Experts of a small language model: 96 SwiGLU neurons an expert.
Below are experts of layer 5 (counted from 0) of a mixture-of-experts language model. Rows are named router (the router's row for the expert), gate (a neuron's input weights, with its number), up (a neuron's input weights, with its number) and show model dimensions 0-159. Each number is 50 + 15 x the weight over its row's rms, rounded and kept within 0 to 99.
Before each expert's rows: a language model's description of what the expert responds to. This comes from a sample of Wikipedia text that the model never trained on.

# expert 5
What it handles: Markup opening a new line: list dashes before biography entries, table pipes, section heading equals signs (== , ===), infobox colons.
router:34 56 36 61 28 33 49 23 65 55 72 80 70 56 20 61 30 29 58 27 70 59 45 49 63 56 39 52 44 62 38 60 59 54 62 16 52 43 14 64 43 54 49 12 33 35 81 52 53 62 66 42 72 33 63 47 56 18 35 46 34 32 48 41 99 45 57 58 65 40 45 41 61 34 42 51 70 30 22 37 54 41 46 31 25 56 65 44 31 62 29 76 69 54 54 31 70 52 81 53 53 37 67 61 42 41 67 84 52 39 45 32 44 51 46 80 77 67 36 83 59 69 55 91 38 60 58 37 63 48 59 70 41 58 31 49 45 66 53 29 45 34 53 57 50 56 38 30 82 59 57 57 49 60 73 55 52 61 66 60
gate0:65 71 45 45 53 23 64 46 54 40 44 24 43 65 64 75 53 27 51 43 58 49 42 55 29 61 62 18 37 63 36 53 68 75 54 12 40 58 54 47 51 36 57 70 08 58 53 23 61 50 55 57 40 29 63 48 39 48 27 58 44 51 49 32 52 51 44 45 60 63 62 55 62 56 71 30 63 49 43 39 83 32 40 56 70 58 81 48 75 66 50 83 77 53 79 51 53 31 37 61 88 63 58 24 52 51 51 63 15 45 41 51 60 39 56 70 49 58 66 27 41 65 39 59 61 50 59 66 53 50 63 42 56 61 49 56 35 51 59 48 25 68 63 78 53 77 59 75 62 58 31 58 47 57 76 32 55 55 58 31
up0:57 52 47 64 51 67 61 61 39 59 64 54 28 45 59 65 58 61 40 18 46 79 52 55 49 37 46 54 58 42 49 56 82 31 78 73 63 18 58 34 54 49 44 50 68 47 19 56 56 55 44 26 58 25 42 54 69 75 60 39 54 81 56 54 66 58 33 47 71 62 29 54 26 11 72 37 45 56 62 58 46 39 39 45 74 49 60 27 57 50 47 48 44 47 51 31 27 36 47 83 29 48 59 47 56 36 41 64 76 51 62 29 57 45 43 79 57 45 65 65 26 70 60 59 58 50 35 68 38 62 45 99 29 43 50 52 37 64 68 12 67 50 67 66 43 56 76 72 37 49 62 40 54 28 40 25 21 63 40 48

# expert 16
What it handles: Line breaks, heading markers, table rules and infobox field names, such as Born, Coordinates, Website, Management, Genus.
router:30 44 43 74 53 51 54 49 57 58 74 54 71 85 51 43 17 20 62 43 59 84 41 56 48 62 50 26 25 57 56 49 40 52 68 48 46 42 51 41 41 43 44 38 15 39 41 53 44 64 51 34 57 46 60 72 45 39 40 30 40 40 45 55 84 41 40 39 48 65 45 45 60 62 60 40 48 55 41 51 50 46 49 51 29 39 75 58 47 48 20 35 49 58 64 25 62 42 42 64 33 32 80 63 37 38 76 60 60 54 58 61 42 75 50 42 50 52 54 58 51 62 82 79 61 42 50 51 54 60 52 62 27 69 61 28 19 39 48 42 60 34 64 53 39 73 16 47 64 59 58 70 65 46 69 27 48 66 62 53
gate0:33 34 46 31 31 48 44 48 58 55 64 60 71 66 64 60 32 40 46 83 40 44 49 43 53 58 28 47 45 55 49 63 46 25 79 48 60 65 78 71 57 43 61 25 35 57 66 40 64 16 44 26 32 22 40 40 64 31 56 42 42 66 55 55 78 53 39 35 54 43 46 69 62 80 55 28 37 77 42 59 19 29 33 41 51 37 58 43 56 34 36 35 53 43 71 83 31 38 56 36 66 52 69 73 57 53 66 62 48 46 30 51 41 47 55 55 52 56 39 36 45 45 44 73 44 81 48 34 35 50 11 55 51 58 70 42 59 33 78 41 73 50 48 48 46 86 53 88 72 57 48 53 43 51 59 56 60 43 41 41
up0:20 61 58 48 61 57 24 50 53 49 65 35 40 36 62 57 62 54 55 36 57 48 66 56 05 25 35 85 88 56 55 75 54 32 64 15 23 46 34 42 78 56 52 50 46 61 33 51 47 71 67 48 50 65 37 45 28 37 57 59 39 62 55 46 78 60 47 69 65 39 52 35 78 34 22 57 38 64 53 56 48 58 27 52 53 53 57 44 57 33 44 44 61 55 77 60 54 66 56 62 26 54 16 44 52 67 42 50 73 48 43 38 58 71 49 67 38 31 60 58 32 52 81 81 22 40 48 40 24 44 51 30 51 74 74 33 56 41 51 76 39 49 59 38 25 66 53 71 44 31 52 48 28 47 87 48 53 46 23 65

# expert 20
What it handles: Quotation marks, semicolons, colons, dashes and table pipes separating titles, names or clauses, such as "Dook", ; however.
router:48 39 43 41 61 24 59 47 42 74 50 30 46 51 29 65 31 20 62 47 62 52 60 39 50 37 20 33 15 60 72 33 60 34 74 38 87 57 33 63 54 52 50 28 58 31 63 81 39 41 37 35 69 43 60 64 60 38 28 26 38 15 55 55 75 57 53 60 58 50 19 45 53 29 49 63 58 46 28 39 63 38 55 41 43 49 63 63 54 67 18 36 57 76 54 27 61 43 67 60 36 56 73 57 31 69 51 68 48 31 81 43 69 78 38 40 54 63 28 51 50 85 63 61 53 58 67 38 64 55 29 44 41 36 51 54 58 57 58 45 41 24 52 23 33 51 36 20 50 60 54 70 57 43 35 68 70 46 50 89
gate0:44 51 47 42 40 59 49 49 45 39 51 45 65 69 47 53 25 48 62 57 32 51 86 51 09 53 56 33 19 70 58 35 46 51 63 28 35 65 38 83 51 76 71 33 40 26 53 52 26 51 67 39 60 47 36 68 40 56 38 39 54 28 57 54 67 41 43 40 42 73 41 40 41 62 25 61 17 28 44 50 70 53 56 47 27 51 64 60 58 65 32 68 55 56 40 50 72 54 31 06 23 50 82 55 42 50 13 61 43 35 67 35 51 49 33 62 30 60 67 51 31 59 63 64 53 77 45 56 47 83 55 38 50 72 44 81 52 71 76 52 30 41 54 38 27 54 31 64 39 55 54 31 56 40 60 34 86 68 53 52
up0:40 43 30 45 69 50 64 56 34 47 25 56 49 49 45 30 10 37 49 57 22 35 67 60 22 40 62 21 23 51 53 16 39 45 61 33 31 80 60 81 78 63 87 72 44 29 57 51 53 38 56 33 34 22 40 45 41 48 37 44 26 43 26 25 46 55 34 70 40 51 22 35 39 61 21 42 23 44 43 67 56 64 54 40 48 54 58 55 54 46 39 89 46 57 44 63 37 45 32 52 50 43 78 74 41 47 50 38 23 32 71 53 85 60 31 62 45 62 41 82 41 33 46 55 61 42 61 41 59 69 54 49 65 70 42 77 70 32 57 38 56 53 25 49 43 68 61 44 26 40 54 62 57 30 83 50 67 57 32 60

# expert 29
What it handles: Country and city names like England, France, London and York, plus plural or word endings such as -es, -al.
router:40 33 48 56 48 35 46 36 27 52 54 37 52 67 31 45 51 27 68 53 47 44 51 26 33 49 25 54 28 58 47 56 51 24 80 43 70 81 35 56 43 57 72 42 25 36 58 70 35 52 46 41 47 32 94 80 48 47 51 37 27 45 49 53 63 69 36 54 61 50 46 27 71 20 56 38 54 71 28 56 57 56 34 58 61 49 45 70 44 66 34 25 76 53 61 39 58 51 65 61 25 47 73 65 21 67 55 81 50 19 60 53 56 77 43 37 59 47 76 63 48 48 68 82 64 52 65 28 49 45 33 63 21 66 34 37 42 56 58 56 55 36 59 36 11 66 58 50 54 25 65 74 51 67 56 39 50 78 58 57
gate0:50 48 36 37 40 72 53 68 29 36 34 25 54 66 29 26 40 53 70 55 54 52 30 50 23 43 53 36 52 41 57 54 55 35 61 35 39 28 40 43 36 40 69 68 41 54 38 43 19 51 32 51 55 37 41 63 39 12 51 52 39 30 15 27 49 57 47 11 39 64 30 59 47 46 48 25 37 55 47 65 51 48 62 56 61 72 43 42 39 74 36 48 27 63 44 59 55 54 39 70 44 40 71 71 78 59 59 62 51 69 60 25 48 48 28 65 48 32 59 72 54 24 44 48 61 47 32 39 03 18 57 74 34 50 32 50 53 57 26 39 74 48 26 51 35 48 48 45 56 48 29 40 63 62 79 24 38 90 62 43
up0:57 29 39 53 49 48 73 64 35 48 43 26 11 68 43 56 52 69 41 62 67 49 59 72 33 53 71 52 64 56 61 41 41 69 49 34 74 61 37 36 63 55 58 50 29 31 31 52 33 54 33 39 31 32 52 58 49 57 38 15 59 38 41 44 28 61 41 43 49 26 44 34 57 58 49 40 17 43 72 54 62 60 56 39 46 77 36 52 40 57 16 78 51 66 34 65 38 89 33 45 19 49 75 38 14 28 46 64 70 66 32 51 58 68 43 54 75 38 79 65 64 47 59 27 27 69 65 53 34 37 54 60 43 45 47 75 35 66 66 40 52 50 59 16 35 29 60 83 58 42 60 72 46 40 51 69 57 63 35 67

# expert 11
What it handles: Final suffix pieces of longer words, such as -ing, -ation, -tive, -ment, typically followed by of, and, to.
router:25 43 44 64 44 61 60 22 37 33 47 47 54 70 46 44 76 44 63 50 36 68 56 33 60 51 08 50 25 65 54 60 68 43 74 41 54 59 29 68 60 58 79 65 46 47 69 49 49 66 40 24 46 50 63 59 70 33 34 74 47 27 86 52 63 55 41 51 61 59 54 73 66 20 47 71 49 47 34 52 62 48 41 46 40 32 49 72 59 49 31 31 61 65 48 31 59 39 51 56 34 44 63 46 56 57 61 59 47 30 56 47 63 53 51 62 72 61 46 54 37 54 57 66 43 42 43 38 72 61 21 76 44 64 43 61 37 43 54 36 50 28 42 33 40 63 33 24 58 38 69 78 58 68 59 40 69 61 73 71
gate0:48 36 69 29 75 38 48 19 76 71 59 44 62 39 29 35 54 57 37 37 29 54 70 50 13 54 49 53 37 72 28 67 57 33 69 53 50 53 78 67 43 51 49 52 39 34 52 22 46 59 81 50 56 60 58 32 44 27 56 41 47 57 62 41 48 31 28 46 48 47 61 66 67 79 52 67 53 56 45 73 73 56 34 69 69 52 60 20 42 33 36 81 80 82 61 32 39 43 52 45 61 33 45 51 48 31 54 74 69 46 54 55 49 55 58 54 40 65 58 51 51 57 44 93 66 55 49 45 70 21 25 71 47 52 38 40 76 77 30 37 50 50 48 62 58 51 44 62 49 36 50 19 56 54 41 47 49 77 27 57
up0:46 52 80 46 54 61 36 40 61 46 37 39 62 39 54 74 63 35 51 46 50 45 50 37 46 56 31 42 42 48 41 37 60 65 42 65 53 41 58 53 56 43 29 74 65 64 45 43 60 58 43 51 63 43 54 43 55 38 45 50 26 46 49 40 40 55 43 44 39 33 51 50 80 45 43 66 43 76 65 40 39 67 61 62 34 28 23 29 55 69 67 88 47 51 62 58 69 38 46 61 53 73 28 63 70 51 36 28 15 37 62 42 66 40 32 60 44 54 60 17 46 61 68 33 60 72 41 41 54 48 76 49 48 47 66 51 52 45 41 48 46 32 33 43 42 46 19 35 38 13 63 39 57 50 45 73 65 38 38 27

# expert 22
What it handles: Final pieces of common words, often derivational suffixes like -sion, -ments, -ism, -ity, -ards.
router:19 40 55 57 36 55 29 40 49 59 74 40 69 61 32 47 55 57 61 45 63 54 56 49 51 53 36 45 30 54 73 58 56 25 51 37 56 58 22 55 72 54 59 35 37 35 73 55 30 32 49 49 55 52 42 62 70 31 32 45 37 48 62 60 79 48 27 36 64 49 55 54 74 40 58 35 59 55 53 28 53 48 32 32 56 70 84 71 51 56 35 56 54 81 82 14 41 68 67 43 32 33 46 38 71 40 56 58 47 55 67 49 36 49 54 37 68 59 68 25 57 59 54 67 52 56 62 43 51 76 36 24 18 64 35 38 62 63 68 57 77 38 53 57 23 60 46 45 44 52 67 57 50 33 42 29 49 51 68 65
gate0:31 64 27 30 44 60 35 39 47 72 81 49 14 58 34 62 29 48 53 59 58 42 71 61 53 79 45 38 52 54 66 57 47 56 37 50 39 48 14 86 55 28 56 37 38 28 54 76 43 52 45 43 40 42 17 38 80 49 56 54 43 64 42 53 61 67 52 68 29 50 51 50 62 60 46 59 45 55 29 38 63 65 39 48 62 67 30 73 52 72 33 77 40 43 46 39 86 53 63 50 64 48 76 17 45 43 37 78 62 44 37 66 52 73 80 53 41 61 71 38 62 53 71 29 17 55 74 69 73 39 46 50 53 53 62 16 73 56 29 66 70 23 63 48 22 54 82 66 60 51 44 29 20 51 64 46 42 59 64 77
up0:68 28 53 51 63 84 34 69 52 38 67 48 50 44 51 51 53 64 60 28 45 76 54 55 68 36 75 34 48 55 62 50 48 47 56 70 70 37 50 58 52 70 71 59 82 47 39 48 48 47 43 47 57 27 65 59 47 45 73 39 51 54 70 33 50 33 51 49 45 64 51 23 38 48 64 72 46 37 59 72 53 71 52 35 61 72 52 70 36 57 37 16 62 41 65 34 30 30 54 61 49 46 62 41 57 68 42 63 28 53 77 61 36 39 31 53 57 58 81 63 49 52 38 64 42 52 24 55 33 76 53 37 71 55 66 40 64 29 70 76 31 37 92 62 64 70 64 25 53 71 24 72 53 64 56 45 40 78 55 32

# expert 8
What it handles: Sentence-ending periods, closing parentheses and line breaks, plus sentence-opening pronouns such as He, She, It, they.
router:42 74 54 58 34 38 25 56 36 48 45 49 46 54 43 51 44 56 83 50 47 40 43 47 62 52 28 63 22 68 58 50 43 46 67 61 90 72 51 37 52 53 52 45 39 46 78 62 40 19 53 48 95 26 61 51 51 12 35 47 42 39 57 53 76 67 19 50 52 47 29 63 59 65 50 51 52 73 44 22 78 30 50 69 51 58 52 55 45 61 31 42 54 82 50 44 69 46 68 55 45 46 73 34 50 70 49 62 48 65 37 59 64 49 50 47 81 39 73 48 53 57 80 46 58 73 58 35 69 32 48 66 32 70 57 56 38 67 60 46 41 29 66 39 20 34 52 47 59 53 57 54 53 37 62 29 61 51 65 80
gate0:48 64 52 40 47 24 55 34 52 40 71 53 42 81 81 40 67 42 50 46 75 40 58 63 50 44 50 69 66 55 36 55 46 73 54 58 63 48 89 67 61 54 12 49 54 68 46 31 41 54 71 49 64 14 59 12 59 53 58 13 42 60 67 84 65 39 32 80 66 62 33 85 46 60 47 44 67 57 50 35 32 65 51 51 50 46 67 39 67 26 53 57 55 48 23 61 63 42 41 37 48 42 30 39 58 49 58 53 49 61 17 57 67 54 48 39 45 40 54 79 51 57 50 43 60 79 29 65 65 16 42 20 38 45 65 71 39 47 47 62 88 39 41 57 19 50 59 43 53 51 48 35 21 46 51 36 53 62 54 44
up0:53 26 68 42 51 49 64 62 25 56 61 60 46 64 72 61 73 31 75 25 87 38 34 51 78 47 42 52 59 71 34 42 42 37 50 68 65 31 81 28 51 42 10 36 44 68 47 34 35 44 35 57 51 46 45 57 46 57 58 32 38 75 48 74 63 39 39 59 67 62 33 69 56 50 45 43 58 63 24 43 61 64 59 28 38 52 44 50 54 35 42 71 36 35 17 48 57 50 59 53 77 62 32 36 40 60 46 69 65 41 20 62 66 55 53 33 54 52 33 71 67 70 42 62 31 67 39 66 44 35 42 53 34 24 49 63 55 47 37 54 86 35 60 66 44 45 57 34 56 46 54 56 33 49 56 59 43 55 48 42

# expert 14
What it handles: Commas and prepositions linking noun phrases in running prose, such as of, for, with, by, from, including, between.
router:41 50 61 75 49 37 57 62 57 34 50 47 54 78 34 38 41 41 54 49 58 44 60 42 47 29 53 52 39 33 61 36 67 41 79 44 66 54 00 86 33 59 58 22 39 52 56 39 33 66 40 41 34 46 63 70 37 32 20 54 19 52 41 56 50 57 24 47 46 45 47 60 35 47 44 52 84 43 32 29 45 50 43 44 20 37 69 47 61 50 46 54 55 71 55 35 68 60 77 60 51 34 58 48 53 97 66 52 59 58 61 44 42 72 25 57 58 55 43 76 67 52 54 53 50 55 58 39 55 32 69 63 63 59 48 51 53 57 70 51 53 32 52 57 11 71 38 38 66 32 68 35 69 58 29 41 56 55 64 68
gate0:68 63 30 44 46 74 23 63 49 50 80 91 55 27 30 38 57 36 81 82 45 50 40 72 44 48 56 47 32 59 46 40 52 34 35 37 74 82 43 63 62 54 49 54 48 38 22 56 56 76 49 45 67 57 44 37 64 46 34 49 28 36 37 57 49 55 37 26 67 24 55 68 46 25 62 57 54 50 40 38 56 16 68 52 69 43 70 20 68 35 53 67 51 52 60 69 63 55 43 36 55 19 66 69 55 29 43 68 41 56 77 41 46 41 67 56 67 75 51 03 57 53 61 55 44 31 56 37 25 69 43 74 37 58 49 58 28 82 66 65 24 15 37 34 33 28 60 62 58 50 55 53 68 52 31 60 38 29 60 52
up0:64 38 53 23 42 42 23 56 48 81 61 70 45 63 45 54 31 45 39 99 62 41 56 77 54 37 39 48 28 33 21 62 31 29 54 43 48 48 23 56 41 68 57 23 56 43 32 30 66 39 86 40 56 43 48 42 59 45 48 60 42 41 19 33 19 46 49 35 15 37 50 56 41 44 15 58 59 28 37 33 49 45 32 57 64 61 52 60 47 53 53 78 68 72 55 28 56 52 73 43 43 39 60 51 79 61 59 48 37 26 53 46 71 40 61 51 71 56 58 60 70 54 33 51 70 49 64 30 47 58 39 19 00 32 52 36 57 49 44 16 43 49 70 30 33 21 29 47 54 40 44 49 72 48 42 87 65 57 91 52

# expert 6
What it handles: Prepositions introducing places or times such as in, at, during, near, into, often before a year or place name.
router:21 53 41 67 47 26 40 54 30 42 84 31 53 33 38 50 38 59 65 27 62 76 45 65 44 53 46 47 16 85 58 50 51 44 48 25 59 59 22 53 51 67 72 40 61 40 40 42 35 51 60 43 60 57 69 77 54 44 58 38 69 31 44 34 82 49 47 71 70 32 29 48 68 41 53 54 56 50 53 58 65 52 52 49 61 34 90 61 32 42 20 54 64 50 33 35 56 60 84 69 39 60 54 50 40 62 50 54 62 32 33 45 47 60 54 46 54 52 39 56 48 83 67 89 55 52 63 43 50 46 35 47 57 49 18 57 36 64 49 44 73 54 51 50 15 55 59 37 64 44 60 54 32 29 61 55 56 79 49 50
gate0:33 80 48 51 43 58 39 35 28 42 42 55 72 44 69 36 48 42 36 40 36 41 64 40 69 60 54 44 33 43 55 37 46 76 42 16 50 77 41 62 42 54 76 55 44 32 45 73 62 67 57 34 54 79 24 52 73 62 53 53 63 71 29 25 32 46 22 51 70 34 35 39 50 40 55 79 25 40 25 45 47 31 33 70 49 50 72 40 37 53 73 49 37 57 33 57 49 53 78 53 66 56 51 49 54 26 45 49 61 73 27 52 56 43 58 50 51 43 54 21 39 61 50 56 85 33 68 59 60 35 60 63 32 36 67 42 59 61 63 81 38 63 54 39 54 52 06 43 57 63 60 55 53 47 34 34 79 54 55 36
up0:37 35 29 58 44 48 40 48 54 49 32 54 81 70 64 59 31 31 23 24 49 42 49 60 62 72 43 55 47 52 50 23 48 43 61 68 32 28 57 45 61 56 63 55 55 52 53 65 56 73 34 32 45 44 64 49 45 28 58 52 48 63 34 69 27 35 39 40 52 50 73 37 16 43 50 43 57 38 62 83 61 54 52 79 40 62 48 47 41 33 53 42 34 54 56 63 33 61 56 47 60 60 43 51 54 40 28 63 56 61 70 50 58 63 43 52 73 45 56 36 50 45 31 42 44 48 54 40 48 40 61 39 44 46 46 57 46 42 45 17 14 67 60 49 80 57 12 32 72 60 58 65 57 45 63 40 88 54 23 39

# expert 19
What it handles: Middle or final pieces of surnames and place names, plus inner pieces of ordinary words, such as Croydon, Koskinen, retreat.
router:54 54 45 55 51 50 49 51 47 44 53 44 48 50 51 32 35 38 61 58 73 63 26 40 51 49 11 40 53 69 53 44 57 32 51 37 61 22 13 68 35 80 52 33 45 40 55 74 45 50 18 39 49 45 60 53 48 22 52 39 35 35 47 57 60 76 41 67 61 34 59 41 61 70 56 53 64 43 60 44 57 74 44 65 41 42 66 54 45 46 51 41 58 51 50 27 74 62 67 76 52 38 55 21 57 71 39 56 38 52 49 72 55 57 44 60 64 59 44 59 49 68 78 67 49 41 45 54 58 37 33 53 54 61 67 41 31 37 68 32 50 53 68 51 34 55 36 43 82 40 60 82 51 46 63 40 54 75 38 72
gate0:72 67 57 60 58 43 41 74 43 43 35 56 58 48 35 21 34 53 41 42 50 45 18 38 23 42 66 79 58 07 46 42 64 51 57 46 39 44 39 79 28 66 50 24 50 74 68 56 85 42 49 55 32 57 55 41 22 58 47 66 34 32 29 45 81 66 52 60 37 59 46 42 35 58 66 27 47 69 48 61 56 56 39 61 46 47 74 47 61 36 61 64 49 55 39 69 46 46 75 60 83 37 41 31 46 36 70 42 58 41 46 52 26 31 46 45 53 81 56 72 63 60 31 39 64 72 58 53 64 56 48 50 48 53 43 37 62 38 35 53 61 43 76 28 77 49 52 17 61 41 30 52 33 32 46 55 30 52 47 68
up0:43 71 34 39 38 33 77 20 64 48 39 53 44 63 45 62 38 51 61 47 56 56 23 76 22 43 45 41 43 49 50 49 39 74 53 45 66 41 52 24 40 42 47 85 66 60 45 49 33 54 75 67 43 30 41 66 40 36 82 50 54 68 43 38 17 44 37 38 47 58 38 42 46 61 60 53 44 29 46 40 27 14 50 55 77 31 21 64 49 51 38 56 28 43 25 39 64 69 43 38 74 26 60 43 47 51 50 56 55 50 29 08 77 54 39 36 40 54 42 47 46 34 55 37 36 60 49 36 50 51 50 37 57 56 60 76 28 46 45 78 22 18 64 55 57 80 23 76 41 58 65 35 47 58 50 32 59 30 58 50

# expert 1
What it handles: The word "as" after known, referred to, served or used, plus called, became and adverb endings like -ically and -ously.
router:47 36 37 51 28 37 51 58 35 50 45 36 70 78 18 60 69 40 56 60 58 60 49 47 35 60 39 30 20 53 53 63 53 52 85 33 39 55 26 44 53 66 46 74 23 45 67 74 53 46 31 14 44 46 71 60 36 22 48 43 12 45 72 56 73 45 34 53 55 37 31 41 59 11 70 62 65 67 47 49 63 45 38 56 31 50 96 75 61 67 37 35 73 51 82 31 58 59 68 61 51 28 71 54 43 47 68 62 56 28 62 40 57 70 65 64 58 55 51 52 30 38 57 64 45 54 57 54 61 28 30 75 46 52 51 62 53 43 71 41 52 33 47 30 38 67 51 41 63 58 40 67 63 33 55 48 47 69 66 58
gate0:42 53 59 63 69 63 41 79 52 26 96 53 42 48 45 41 50 59 63 50 70 03 78 49 30 71 41 81 44 21 50 50 40 41 51 51 27 63 37 28 66 29 43 51 60 49 27 90 53 77 34 51 70 39 64 60 37 49 42 27 58 48 39 64 50 39 27 56 21 28 51 38 57 64 68 56 61 52 39 31 23 20 52 48 19 40 39 59 63 56 61 52 61 36 20 49 50 65 46 48 61 61 61 51 44 45 61 63 50 45 36 57 66 41 17 47 33 57 57 50 61 55 67 46 29 50 48 43 43 52 06 69 53 46 49 44 23 45 60 63 55 40 34 41 41 36 51 59 48 35 61 33 29 67 63 34 38 34 52 41
up0:40 40 32 48 63 48 76 63 43 35 48 37 40 68 53 40 29 56 49 49 20 51 47 40 35 54 30 27 44 46 43 35 24 65 55 72 36 51 68 49 55 46 51 90 26 67 42 79 75 69 58 63 65 88 67 60 61 35 78 50 60 37 24 57 57 51 36 55 33 31 65 37 35 16 37 42 60 76 50 36 66 35 58 43 44 56 35 65 47 42 58 60 58 30 64 26 74 47 57 30 42 76 74 55 44 61 50 46 42 53 64 48 54 44 54 29 56 87 37 56 13 40 50 60 75 42 34 52 44 41 37 85 54 39 62 60 62 45 30 39 74 17 37 36 80 55 69 43 50 42 53 55 24 58 59 55 68 66 57 57

# expert 10
What it handles: Conjunctions opening clauses and first parts of proper names, such as that, because, when, if, United, New, John.
router:48 42 41 95 43 57 50 60 59 54 68 60 64 45 30 61 60 44 64 42 43 60 36 29 54 42 31 49 42 54 67 57 56 22 58 26 77 66 00 60 55 49 79 52 40 42 54 59 26 84 42 56 53 46 82 67 30 39 26 49 65 45 73 45 59 61 50 41 62 50 46 47 46 40 66 40 64 58 28 65 83 53 30 37 45 33 53 44 16 75 26 50 39 63 60 27 63 43 51 68 31 28 51 42 25 53 47 69 42 60 52 50 59 67 34 31 55 44 21 43 55 52 44 58 38 61 58 45 54 39 54 75 37 71 46 43 49 55 46 32 39 35 54 48 56 60 44 44 73 23 57 63 68 53 68 47 64 46 65 69
gate0:38 72 36 37 35 21 32 66 36 43 58 49 53 46 63 82 60 43 25 36 56 55 49 50 41 44 32 38 42 43 41 17 35 63 58 62 23 61 52 64 50 52 40 53 42 19 70 57 58 41 68 39 64 17 78 43 66 25 84 38 52 39 63 44 57 59 42 68 43 61 22 53 71 42 24 49 64 43 35 60 39 65 54 56 52 42 61 22 37 75 38 50 48 82 64 56 73 41 48 55 42 37 56 50 49 49 31 35 15 54 38 44 70 59 67 72 99 37 50 75 54 60 47 44 27 50 84 26 66 42 44 72 62 32 56 76 72 57 44 45 56 59 42 60 65 69 46 42 45 41 57 26 57 68 54 55 70 52 64 28
up0:61 56 46 61 67 23 52 60 40 52 55 47 51 37 44 55 53 29 42 68 50 61 18 50 35 61 02 66 39 50 27 40 14 51 82 40 63 47 46 79 42 54 58 35 73 17 63 88 73 65 62 53 53 27 51 55 52 39 70 50 53 64 50 44 49 37 64 51 47 18 47 49 38 46 35 43 59 53 61 45 62 27 56 75 41 54 48 51 64 68 97 55 44 33 34 46 37 69 33 65 52 43 67 67 48 52 44 52 87 29 60 78 39 75 61 39 67 45 50 64 48 38 22 68 66 43 74 42 88 41 62 68 27 43 34 36 47 40 72 19 53 58 68 38 30 68 51 46 39 52 31 52 79 73 38 61 69 64 83 49

# expert 21
What it handles: Coordinating and linking words joining clauses or list items, such as and, or, but, while, which, who, and list commas.
router:24 62 40 44 37 59 47 69 49 41 37 37 79 47 23 36 40 64 62 54 49 60 45 49 60 69 29 32 54 50 61 50 68 45 75 46 58 50 27 41 37 77 60 54 33 26 46 86 48 39 49 34 39 40 57 70 58 34 32 37 17 25 56 44 48 51 36 62 40 65 52 30 79 47 41 40 45 33 39 67 79 49 65 72 56 44 59 76 47 67 07 70 60 74 33 36 53 54 48 65 34 56 62 60 52 49 69 65 56 25 54 35 52 49 48 63 83 71 44 67 50 61 53 44 22 34 52 37 56 41 54 42 30 64 43 39 49 77 52 61 68 35 50 45 32 44 50 37 29 57 72 60 51 51 58 34 63 43 70 52
gate0:62 66 56 65 55 36 52 29 66 24 44 60 52 58 49 60 49 35 39 43 45 35 20 53 51 58 27 47 55 64 41 55 71 55 47 39 51 33 59 51 54 46 40 78 41 38 87 52 56 47 36 42 29 41 70 69 53 66 44 26 41 44 47 34 63 41 46 73 42 34 35 42 35 63 19 69 46 56 60 45 38 84 48 35 55 67 81 53 25 60 54 68 46 83 49 51 27 42 41 37 40 19 38 64 54 42 83 33 43 28 60 66 50 83 44 91 50 45 51 46 51 80 58 67 29 48 43 40 40 24 58 50 57 25 80 70 78 67 53 45 46 49 63 49 42 49 54 37 39 61 50 22 54 44 46 56 69 48 46 48
up0:27 57 60 75 60 72 76 45 68 33 53 44 48 39 56 50 30 71 58 64 36 61 56 49 72 52 69 73 50 54 32 59 34 74 39 37 31 45 66 64 58 59 52 65 48 50 54 70 77 55 60 43 70 68 46 49 60 46 39 48 51 34 67 76 11 63 45 44 55 70 59 46 67 62 69 76 40 53 50 46 50 32 37 56 42 28 51 54 36 66 15 61 34 55 57 36 67 42 53 85 50 51 61 72 32 30 53 59 33 50 42 61 37 47 60 52 42 31 72 58 55 42 22 75 28 36 67 32 51 63 53 52 53 53 45 38 61 09 38 71 37 42 64 59 34 58 48 56 79 40 45 44 54 51 56 69 55 56 37 68

# expert 25
What it handles: Pieces of place names and foreign names, such as Baikonur and Henley-on-Thames, plus County, ville, Street and Avenue.
router:47 43 34 68 32 31 40 66 24 57 49 39 77 68 37 35 69 40 59 42 48 50 44 39 38 54 10 34 34 45 61 51 70 48 78 34 55 65 32 57 26 58 81 46 33 25 67 72 57 51 37 52 60 36 70 81 59 53 41 53 28 39 50 52 54 65 37 71 62 60 66 52 71 28 40 62 63 63 39 47 61 51 47 53 34 60 58 56 49 47 38 38 76 54 61 37 64 46 60 77 43 42 73 54 47 51 54 66 55 12 55 45 66 64 32 20 43 41 58 69 52 59 72 73 69 41 68 31 57 46 37 55 25 58 43 33 47 45 76 66 56 34 43 52 26 44 29 41 63 42 39 82 79 23 60 43 64 66 67 65
gate0:57 74 50 68 44 40 44 35 49 62 69 39 52 66 56 48 69 52 33 37 41 73 45 56 37 68 34 30 38 33 39 68 58 68 58 52 38 49 48 52 39 50 49 63 89 68 43 70 57 69 43 25 47 50 54 35 55 51 24 46 35 21 49 33 69 59 62 31 61 73 54 30 69 62 27 33 56 57 28 42 51 52 63 41 65 57 56 37 31 42 40 42 68 36 47 46 24 42 57 41 41 43 52 64 76 64 78 51 62 32 45 75 48 26 34 80 43 72 32 58 52 41 49 50 52 42 86 52 62 52 72 56 44 59 40 59 37 71 26 62 46 22 47 53 39 49 29 39 64 37 15 59 74 63 44 57 44 56 86 45
up0:61 50 60 61 63 65 77 53 71 42 63 68 61 56 58 64 63 37 54 53 56 31 66 66 65 49 28 38 71 36 70 37 64 31 56 42 54 27 43 37 53 56 36 36 55 57 66 40 59 50 33 45 46 47 57 57 46 42 60 52 49 84 47 79 48 61 48 35 28 30 46 56 50 72 64 62 53 74 34 64 28 42 45 29 73 35 74 24 50 35 66 53 41 36 37 37 36 30 32 52 64 29 27 38 34 44 56 54 54 73 37 00 68 55 43 50 40 41 41 41 26 60 69 15 61 52 45 55 65 49 59 57 47 52 59 75 43 78 16 49 50 66 56 55 71 62 35 64 57 84 66 35 44 62 49 36 75 34 36 49